Below are experts of layer 3 (counted from 0) of a mixture-of-experts language model. Rows are named gate (a neuron's input weights, with its number), up (a neuron's input weights, with its number) and show model dimensions 240-319. Each number is 128 + 24 x the weight over its row's rms, rounded and kept within 0 to 255. Numbers have three digits each.
Before each expert's rows: a language model's description of what the expert responds to; "mostly gets" lists some tokens that are sent to it at least half of the time. This comes from a sample of Wikipedia text that the model never trained on.

# expert 50
What it handles: Single digits inside multi-digit numbers in tables, coordinates and years, plus the determiners this, these and whole.
mostly gets: " this", " these", "This"
gate0:160139130112127139113116140115160140156094145107142079132132100146128098105123150166117156136067115138112144151134145130099166143117124119084118102124186128156133112114143086145150110115157088133173145131142163144134168115113108110101119106
up0:132110067129122153135116110103093109109097154105132157137107166134134096131098097095136168125099102130156141136132107121097126110141127129157098117146141091113164130205124148099089135097126098130135081129173125189134117113148157106096170156

# expert 18
What it handles: Byte pieces of Korean, Chinese, Japanese, Kannada and other non-Latin scripts, plus invisible marks in coordinates.
mostly gets: " JPL", " #", " CD"
gate0:135163138090148145126138175129125125128120094132129144117130091135072126140086120126084131131084144091172112164148156143116117058104113144102103106145114096120126121157098155089130076117132124159120129086092133140112116144115136128131107085
up0:152123126112116123126169096155148132123084136126141116125106142106149093122219094144148134136100132122124111131073134106156134085127131132127126134136105127147110124119130106165111125114137130053152121142160141102133130116145089112082197140

# expert 59
What it handles: Nouns ending noun phrases in technical or scientific text, often after an adjective, e.g. power, generation, information, data, treatment.
mostly gets: " information", " engine", " data", " disease", " treatment", " metal"
gate0:128165095066135114153107121140152121106107125137104107136132135132109154108137115167094121100144125090133124126133122083116113147125103125112147140140078130153124151150104116066156119172135127115129144140149143126113117125089135107112087145
up0:146106132116154135127117139159153123135104129141150134116160108124165147145147155116119159108140098123145148065151107144124110082157119140128128080135128146099123162118120157143118107114153118130113107138065148171156113100104152120077115163

# expert 37
What it handles: Compass and location words in names and geography, such as High School, north-east, south, Road, Central, East.
mostly gets: " High", " north", " East", " south", " Road", " Northern"
gate0:152115076129154148137158077127111135125155123136122173153116128176119129129133156184114139104138183095116137179156142125123135112136164146147129112131120126121165141077139097140126096138130071089143134109101125130117120131116155092120131116
up0:086161167121099115154109177132109124132126127097133110180120146133134164164120121104136127141121109117146109125162134106138116122113147132101122079098152119106085123112095133111084142177168142114110148168124108153110093119126156120109072155

# expert 11
What it handles: Opening or middle pieces of longer Latinate words still unfinished, such as par-liam-ent, determ-ining, expl-, transl-ates, In-sc-riptions.
mostly gets: " expl", " att", " mod", "sc", " Ven", " pop"
gate0:130132117138150143114112122122119096132091110121116097103146130145118111096157118129176120164130086112104127095141101154129104141157136149119098160119103092144143146164168113135143122138114164079150088109130143117151138172160134156137130164
up0:124132135135144144095143100111165176118134116116139149104122162129113145125121127105154138116108132116116140170145094166171122167128131126112158135117092143158127110110136147100129117135144147109054105097127139123146145126151141141128100133

# expert 2
What it handles: Prepositions and relational words right after a verb or noun, such as on, at, between, around, against, than, plus some -ing endings.
mostly gets: " at", " on", " between", " against", " about", " around"
gate0:149077153097143117169114149107187109115147109197136125164113175144118125113090111120134141114125131148147140148123134118144152111135142140120141114190111095111129139149125164101137149154119122118123158120114153103150096127118126134166148134
up0:157146105134103121079116131136150123146100154125139125160142136137125141119120103128127151107137124098160138117139128146137099148147138113121083135151106129117152112099102145123118144080158127102151093129139105104092127100157098162138180092

# expert 0
What it handles: Word pieces right after a name's first chunk or prefix, such as Mc-Int-osh, Bas-Sassandra, det-ract, S-quad.
mostly gets: " Comp", "See", "qu", " Int", "-C", " Fe"
gate0:139130105116130160132131138145176104111110147165131154135114097116086114150170090083113126119116113156120075121166158107130163143115080122084146164127134107108112150148095102134136145120124150100167068103112192154170152133160136093124180129
up0:128130078173122110124165093080127085100099148164098140115113090098117117134114104083070127097158110140143100152151132124141111128103159096108109144115106103129110129084138137103118086148143128140156118099133116140172144148135117130146150112

# expert 12
What it handles: Single capital letters starting a name or word after a space, often in table cells or lists: Pahapill, Killingback, Zageris.
mostly gets: " D", " P", " H", " K", " W", " T"
gate0:152129124114139130156123129107174120139117135134132134082130094175116117133150131126116144128125126140110092112114134097086146187166132097113104137133161108107100143136179101143150105139171154114145146108119079127104147159147150152120147159
up0:123190140124108127110103150139138130119149164084098149142155116093162090058127191143134134137122102101115156121135125096160083138117157097139097153120177168146100138108122122075125117143120136120119107100131143080164121135127100097128101118

# expert 9
What it handles: Mostly the conjunction and, also or, nor, &, in lists and census prose such as under age 18 and, households, percentages.
mostly gets: " and", " or", "Population", " households", "%)", "%"
gate0:110085104114125124154144107119117145102139125112148142076120159101095116159068111147139131121125134112130127134150165065117112149127091125161123161113153103158115124103155145153143111120136106103112117115129133159101119101139152125133147121
up0:133179136141165126077122134137115111120128121082124074164083091095141146109085114129075166132164130135113120118130133106133131096132142154178129112133159119138105117120130132139119095115164135126115108087130125144082071116104119090154153128

# expert 32
What it handles: Capitalized words in song, album and other titles, often short verbs or pronouns like Do, Don't, You, Is, Make.
mostly gets: " Con", " Don", " You", " tick", " We", " can"
gate0:090148104132129106111127106134097134071205127093148137154123158097128157110141083100110109086160123099144104158121146111090125152096138159136138150153075102127153148129121143158134114116105066128139122109137095127131101103107139136122155114
up0:141157123128116114144107123166132136101110148129083116161125160120118149130136149112104103125124132161127112138118139130152133085148117128098159105118136093151137131167099150123155139106122148097112049106161109151131116112125122157155143198

# expert 62
What it handles: Second pieces of capitalized names and words after an initial letter, such as J-ul-ian, J-ol-ene, V-ol-leyball, L-ok-en.
mostly gets: "'Con", "iper", "ñ", "uj", " Vas", "adal"
gate0:136135133123106119126117157118106124197133127148131139164131091145121144111112127126154112129120125102103111110125104145133143157112189121110100098148155094151095057082066116111131137117121135152129143150101097143126097129115151108142095101
up0:133128084151144126116141142125142115152097168115130136148118129136144131096114101107117117105115128116124170147109098142158091105125132112135118075103153095143112150105136116106153158070152129121084107152110109103116126117137163104139105108

# expert 22
What it handles: Colons, and some closing punctuation, after a label or name, as in "Born:", "Manchester United:", "Branch/service:", in infoboxes, lists and match reports.
mostly gets: ":", ").", ");", " ·", "):", "',"
gate0:146149134107113103120117097149123118122134147116125126100134118131112130089122170140128090101136122113129139140123153145100136064127104147084115109141103141097149171134109103157119103111124164150126129084140142171084111150112150148123148089
up0:123140164128136153128124141129075126102143149162120125154117134121161135135086120142144146124112127097110146131109132130108147140115140112118149081121121124148122141153113199134129151174130106114131108179135114103140089120113131134131155119

# expert 29
What it handles: Single-letter or short consonant pieces mid-word, in surnames, brand names and abbreviations, e.g. Cros-d-ill, Pud-d-le, SHM-C-D, PS-G.
mostly gets: "m", "d", "f", "c", "C", "g"
gate0:167152102132172128116186118127138136097137145160098130136133106134165134119114181111081130113095104140121146141113133130130164150098133133130105123142113180129156170148130142134122138171128139144166143088146137148139122104097105085153116075
up0:118157111163099142111111142123137137101175135154142139127152150095171128146121090092126097122102139145132122094091164169145126165131108159147090148109133088121146136138129111147130155136086124088091134132135117099111157123151102128163128110

# expert 39
What it handles: First word of a sentence or section, especially right after a heading like ==History==: The, It, This, According, In.
mostly gets: "The", " These", " They", " According", " This", " It"
gate0:172106100157113118119083151137098141153126173119091124171142129163110119090091112091111121106147136119123128087113127122162158142158103115118117151125107118158157124115111183137134137128097095145135104129096150158147131116093134119111122102
up0:132103105128109147130136139129165062106160125172106168130154136148125086141153110066105127157129120132156071118128150128208150126126123174145118105116150154149151079138121159159136146107155105087102122120131082138136145121113169108154150096

# expert 28
What it handles: Paragraph breaks after sentences or headings, and the capital first letter of a word starting a paragraph or name, such as D, P, K.
mostly gets: ".\n\n", "\n\n", "==\n", " |\n\n", "==\n\n", ")\n\n"
gate0:056100151139146130163112112149151119153088110179142157119171148079133153162162151103124129123140093155116157104146135109127120123157110135141097126156105089107172101130165159101154165096140122140181132142125120110144109100121155136114145155
up0:139153113117114090077101122120129144130116111132137138120167127105126144120143117139153110108162139158124093151119153089127105106149122140097165131150139145117081165112118150182134132080103110151131131135070148148107161117110089153102139104

# expert 31
What it handles: Tokens starting lines in infoboxes, tables and lists, such as Final, Personal, Scientific, Binomial, Preceded, and leading digits of numbered rows.
mostly gets: "Personal", " Binomial", "Scientific", " Preceded", "General", " Coordinates"
gate0:130130101121159137099149177127142147123110123111100170125112112144120122149148142096107155160150125151108176163119138121103135156108087150133130115120154117098106147081139127089104125096142155131156150124103185139101143126086116146138135116
up0:160117144100104083090144152168162106103109124112124130130086115096136091141113134126151165135122145121176089089151115127131115143158112109116145106124125146142109113130151149122108170170097105151121092163123106134124150144106130153138143146

# expert 21
What it handles: Occupation or genre nouns and agent suffixes after nationality or field adjectives in biographies: writer, painter, footballer, drama, -ations, -ists.
mostly gets: " music", " education", "ations", " footballer", " writer", "ators"
gate0:123095123147133145145074081136075094168100132105127105129141166105117130113165167122147109122135122147103097133074166108107098152154173120133148119117137084157148137090113156126143145117116132133141155075121109115131141177115097137151163111
up0:102120162112100139153114143104146100130125135132097084109124102156156110142151140134126134125135170127141150145109110097120163147100140123069120079145117114148094140155155113168156136137120143104154101136125152128151109082105124150140122136

# expert 15
What it handles: First word or piece after an opening parenthesis, quote, or line start: The, In, After, ob in (objects), The Irish Times.
mostly gets: " The", "ob", " After", "The", "In", " These"
gate0:119116089122067132135171094103151114143125157117128093132117082140130149153134099142090154126155125096120124087125119147108115080134116185131119135124130130149114155133109130137173134138155135151146156117162140121145126119123088085118151141
up0:141129135146089159112157171115127131136146117141150142127134142161132110121135100143106115125143169124107116127139104136130117088105192174101114126099146157118113146132090148129104154107136119102138121087098107098150110126121111134110123161

# expert 53
What it handles: Determiners and possessives right after prepositions like of, in, at: the, their, its, his, a.
mostly gets: " the", " their", " his", " its", " her", " a"
gate0:135163143128136149140116140105093148095108127114113085129141115138139115150124096157125098147118128174165193134125118121148100171144142159133109154134142144161122136060102083115133145130121131128140125129122128119126157146138139106162093134
up0:105164148182078132152086139122109125153134122118151103074139125120106143172138204122112077158184138136118142147113101154147129133165105117125064143119123131144161140137113106153124141160141134114173155089102077132124117152132169134152152116

# expert 3
What it handles: Common nouns right after an article or possessive, often war and action terms: explosion, army, attack, campaign, area, cost.
mostly gets: " war", " attack", " area", " campaign", " cost", " army"
gate0:089079122125142121148152056168118117101073132147133123134115122141140155172155136122093105114151151157130132138099127094106157139114121172133139137136115087149112145142173105129097119170096165099155115127134123133111125079109088131176131162
up0:125085141103155124153128146126174107109140151124128135124108133112109128089133119136144122118102096123175200138098157121097186106083102112134143142119134157118106111140150117097096141129117167136083098133128128128127114138160086144146133171

# expert 24
What it handles: Word pieces right after a single capital letter beginning a name or acronym, such as K-offi, P-orsche, P-BS, M-2A1.
mostly gets: "iper", "'Con", "unch", "EX", "ilm", "anning"
gate0:140148110114167137111149119109105100139097137146129165141150118099108149104149147127135095192147114143079099131097138138115077125104134153134148130136113129107108153113175129088147092131096125106138101122148134065104078106160118113122129130
up0:105169104156161122122114118126098125074113109121144147086143094120145125113120146139166133134083172112146105123114135129124207158102138104157126127097171104140155088091143092090127138125125146138127103125098131073123120110086155107104152116

# expert 44
What it handles: Hyphens joining compounds like father-son or member-at-large, and dashes or pipes opening lines of bulleted lists and tables.
mostly gets: "-", "|", " -", "-d", "—", "="
gate0:099147145146154139164164121146099102120167101119123129116098104112080144138090143092108108126111148135127105158116100135144147093113175119143119136116158102112145149132140152134142163143109115106118125117135139147139137164122104148140157093
up0:118117141170153137125116153084157111107144140100119134102125148123145113125162095146133144153181131119108133123176118092105155144120113139102135129156127113115106119112151134140110140100118101135086111080170101111115118144114079136142169129

# expert 55
What it handles: Function words after verbs or sports phrases, mostly to, plus against, for, in, will, as in defeated Tonga to win, expected to face.
mostly gets: " to", " against", " defeating", " would", " defeated", " for"
gate0:131152131080127145106133127121156116147118091108133134081094148058163123167124129158108125140138081131069140086104166133134162093144149120144128102102137161142095070081099135084138116114145130147109110090104117108108120141156155110094061138
up0:142137108127113150119133145101125132146140156182134142106206120104095098131150164127108131098145154088152176127159108110116116167158154115097161129125151137142096115135098132144134100150110151107130124146086158175123066120110121117119135093

# expert 45
What it handles: Line-initial bullet dashes and field names in infobox-style lists: Status, Coordinates, Genre, Genus, Born, Preceded by.
mostly gets: " MPC", " Coordinates", " Preceded", " Genus", " Phylum", " Binomial"
gate0:153111147135171141121161130105141160114098139115148102109128107140132082178128125084121151141140135156164139103099147157122120143121157100147105168142143049150095120120120114106128080122118099127075114112127144117099091158097141126141068141
up0:162131136187125125113137125082120122118116104073078107117149122113104134134103148119116119147162119112153095090107135129171119112160108150172166152114140145156118121115096139122148096128126143078120126127106151122128096095128115117106175156

# expert 14
What it handles: Short vowel-consonant pieces inside common English and technical words, such as ex-on, ann-ot-ated, Ter-ror, pen-ic-illin.
mostly gets: "ulate", "urring", "umin", "con", "ror", "itor"
gate0:121156106124105131159135096138155161153109131195136109132126135130140124093118098130094164120088154107115180145153127119108111132145145144150111124114114103101132162092095132134095170133100139142110097133155134059181132124132108069139065182
up0:176171108127122166140133113115106160136124144114164096148142132112082117095126148138126088144144162132123124172096127103149172119151134106080124153115122138112129150171094155114126159113081136152138157119123161178167092168134159106105114149

# expert 33
What it handles: En dashes, slashes and digits inside scores, year ranges and records: 15–27, 935–975, 81/85, 2009–11.
mostly gets: "–", "/", "‍–‍", ";", "—", "-L"
gate0:127168144167144131141161135135152110131093158078126094158187133153114110137125119140104096182135121160152145142090135109127156127111103116153121165095084190138112196083128129160079152129124149108123146108130129082108074141144091132141161148
up0:136148124159122121112147112158122135128099137160116157139100126140141115123124143100134099142138159117147146106107147121174150110148100131110113182080107140141128137089125135158154142116123163161146122097136135101083144104090088145141104083

# expert 13
What it handles: Nouns heading table columns or list titles, such as List, Role, Team, Position, plus 's after there and sports words like penalty.
mostly gets: "-yard", " List", " Position", " Swing", " lack", " share"
gate0:100113119127139158105165119119138140105131125143096135096150111074141143121156146182135112145120139080170145138143081153103145121143089113114108101096166121104158150112217151161162121157156107115116137120101104140129106100120105094121127159
up0:115118136118147110143134120182142143143118114149130128146187113114119132133180134164143118111096130133163129129109121154115106104133123151143156129073162134106134174127117101091085173104096125106113116123135132096143120126155138128099151130

# expert 30
What it handles: Digits and words in sports results and statistics tables, especially win after scores like 3–1, plus km, %, percentages.
mostly gets: " km", " win", " victory", " wins", " defeat", "-old"
gate0:132140131184116192141190090148118103093132117148137145120120115139167176162142142120170135124124140138125142140164125144127130135132111105114130120116114127162138156154175144133106155100127177079124145103142155140166105126156126140138131112
up0:155084147160100165124121145156105116158108137137113165134100130117155152147094096134128110098140139145137149161134117135126157140143177112124133130135133153112125154104151136126175112094143122120122166112189109119162067154158174117083127116

# expert 57
What it handles: Time-unit and count nouns plus election-table headers: years, season, century, week, election, Pts, ±%, Candidate.
mostly gets: " years", " year", " century", " season", " election", " million"
gate0:135146109129110119084123132115138121142114110103156081114110098114124154155101126133138108143166143133161117134113149079171105153132120142110104113141161106111111097099127105097146099139092141129134115130116156104122110127134165087094144145
up0:144117163103163112146150105118095157161153139103118149145143159125168152095164117144144139168113137135130119075145098159078100124142154079132135118125142095147116109122136159093113117118161080123131132163148135146109101103168092158126136110

# expert 47
What it handles: Past-tense verbs and -ed/-ing endings after a subject or was/were, e.g. made, won, began, react-ed, signed.
mostly gets: " used", " made", " played", " won", " held", " took"
gate0:143126119121103113085085132103103138135121120155116116150122147131173131076108101093084116106105133112155170122129151143101081115125114134149098148107117149111134119113112126120132133123108129129139115106123114092167124093091142099122125133
up0:130147150141135124179130132142132124111124118160148078147149115159129154100141131188117155114125080090124098127139136152111132104130097170100186125164166128108102131122126117118126088122122087153148140115120130142095137158103103172150155146

# expert 34
What it handles: Articles and determiners starting a noun phrase after as, is, of or was, such as a, an, the, another.
mostly gets: " an", " a", " the", "the"
gate0:124134121145136091136155132102090158112147112119108180143126152131147125133108116134105171064149124129094090119096112125101170108156092123146151144085127170123126091120141131098147134124125158159037160164150108148095166134132101119116103149
up0:109135118108142117164104097133140114148113145152113093158067140124134129141114106110150127160093122117136091126115114123132098172153156120106147114117123111149171130128117106155120122121114110105134144112109098148106154099130114189101130109

# expert 17
What it handles: Closing parentheses and quotes after party, team or title names, plus nouns like team, club, school, district, member, station.
mostly gets: ")", " member", " club", " district", " team", " school"
gate0:115126138147165119128194139142097146109146143118130073143174142120117124112124114099084141108120127131151055159098138092082110133115122169159148137159159133107161131115144133162129153145106132099144162142149094157130108129123111109095138112
up0:145140126102127133144094140133150094119144065096106103107101111118109128134149115160117140142109119125169141160136124107108095167151146131126126147116103107074146084125171103164126164098117127130144146168118132122119160093133140131097102099

# expert 54
What it handles: Short letter pieces continuing a word or name after its first chunk, such as marsh-y, Scots-men, Kab-ard-ian, Buckpass-er.
mostly gets: "y", "e", "he", "art", " Raj", "eh"
gate0:142158123110122118141134127159103115126117126115105174124115063096085116136146115083136105071161116090131125131071126133158131113158087156159115107118087125130174166155114122213148159086072136137133144096083124121092109154069126140117107126
up0:140122095104117087119127141151165142151124181145072067131169052136097134129120132116162148140183158154144129115155129094114140118106165138156133127144148147132116123082123113159114149162129136131168073121136131142106097106114121108149109154

# expert 41
What it handles: First piece of a word after a space, often a capital or consonant cluster starting a name, e.g. Roe v., Re-iser, Cl-uster, con-cludes.
mostly gets: " c", " l", " St", " b", " s", " v"
gate0:096122153090151125113134138100141116125111123184112159145116131116129149154107108166134143107119156124119094139149145105128119155105123110141144145095081101149110108103134113103099125107139128084151133111138142097137140108138138110152097130
up0:167103122173121103133126133066104128141090122096159142184129121125131102113135116133154158148110113133114159128098107117121130120104097182143165126127127133114135142135130144147130117126124121135107092162117133156099137100133125141132122107

# expert 48
What it handles: Auxiliary and main verbs right after a sentence's subject, mostly was, is, were, has, as in Panama was provided.
mostly gets: " was", " is", " had", " has", " were", " are"
gate0:109136145123132102122130146143137165085146147166131174125170156121147174176123132164128123100119103081127170151112134096091129181135128129117119112152153124103115128123137113147138128110115176147145070134081162083106115163097150141115122141
up0:151153099153128119110148116120111143087081118155146139149149130141104128128186142137162162111091083132095139150125134108122133111119104110107142138141148141152124105116142158092126085093131114127128116113139126163127128182092106113180118079

# expert 26
What it handles: Word pieces inside non-English personal and place names in tables and lists, such as Bal-an, Tim-i-șoara, Ky-z-ylzhar.
mostly gets: " Angeles", " Rico", "í", "rin", "amo", "z"
gate0:105128124128088148113101121167136100126132128129159113127140118082144110162133150131139156117177122145097133117171145125129098128137136152111128137121158109122080149165111131163108104109125105130119145151103149093110148153142144134138121169
up0:123114096067149144098094154144098108132131149132101105131132126145143093146116114076132168119177141137093099166077116115141089097152083138150131161144144133120119104133128154110136123116162105155134079149062091105180104106084152125158114147

# expert 16
What it handles: Capitalized column-header words inside wiki tables, such as Title, Year, Cup, Votes, Candidate, Goals, often between pipe separators.
mostly gets: " Best", " %", " Votes", " Cup", " Candidate", " Order"
gate0:149111112140158145137168120145139136119125101179127139150109131187144110121129163104124087094135136146104121164135121131126132118137115111165136139104110151064163088124121105134152134106080122105197139116116099137096120120167135103148148123
up0:131093119111164147150128151135120118137105134159089104121100120121117110081154165123140143128142134113082103168161116144149140117148131152109150157103163126153144119129130127108098123072117142145114115142083120188100105082154174153111188177

# expert 4
What it handles: Word-final suffix pieces forming adjectives or nouns, such as -ial, -ical, -ational, -ular, -able; also bullet points in infobox lists.
mostly gets: " •", "ical", "ized", "ial", "able", "ative"
gate0:142084109123131110182131062106148125135140150124098126143095101122112129124102165126097138122118172159141145158129141127118114129146133129158112144124154133124104135119114122117111153096097113149129141090115131143099145123111164102120112081
up0:122117162087164147127134151119158105126102119065094164149140128147135127174135119141127068146130103122134123110147143122112122179101122146114081108122136138108140186143089112150122148088120121118147153093086125158126185122137127114127105088

# expert 20
What it handles: Double line breaks after sentences or table rows, and == heading markers that open or close section titles.
mostly gets: ".\n\n", "==", "===", " |\n\n", "\n\n", ")\n\n"
gate0:172080116127104140111067152175118099151139138096134162110102134137129131116147140138121090123117117156166129129139178135131108176183163132100133139127129104109117131081137090138131149142118127096135096088135130129150149085114112157137157133
up0:156126108105152111136089106139135146096114122128123122099111160116138165142147130135152122082118108156108114102087125117120120133145131124155148107165136133105141095143104171170118107149138151076072117133140098136123147098147123167136195096

# expert 1
What it handles: Single capitals and short consonant pieces starting or inside foreign proper names in lists and sports results, such as M(ecklenburg), Spyde-v-old, Kyrgy-z-stan.
mostly gets: " G", " M", "v", " K", " N", " L"
gate0:122138111128123118139174133097076126124167167094094135127112153121116158168085159074094114159097131149130160133147144141115110173101119120175121117121107117122122131128126109062177120130123091145107125151146097126116128136137113148152139171
up0:120124134148081094118129158107127115146104116141153148203104129092109140107112134119081132098138123096138151158121132123112116113121116153106150148102107109116140111107135138097176132142128136129127139164119161103168142087137095177180105168

# expert 63
What it handles: Capital initials and abbreviation parts in names and acronyms: W, A, .S in U.S., Mr, Jr, Dr, I-10.
mostly gets: " A", " W", ".S", " II", " X", ".,"
gate0:071130148098108146082090137178079143094156131114132191117149158111095114127090117132108121172156119081102150143124115121110129106108132151171128111131128104084186088136093099147135115085125116122146123131134116175114156097119121144117131142
up0:122138132149100105115165108110133201105140150113098109134099148164140158129134156142115118145146142097144141108191153146167113145128127129101119124143153169132096122090110102160120119117147177118126116086125135167150051109146106156079159142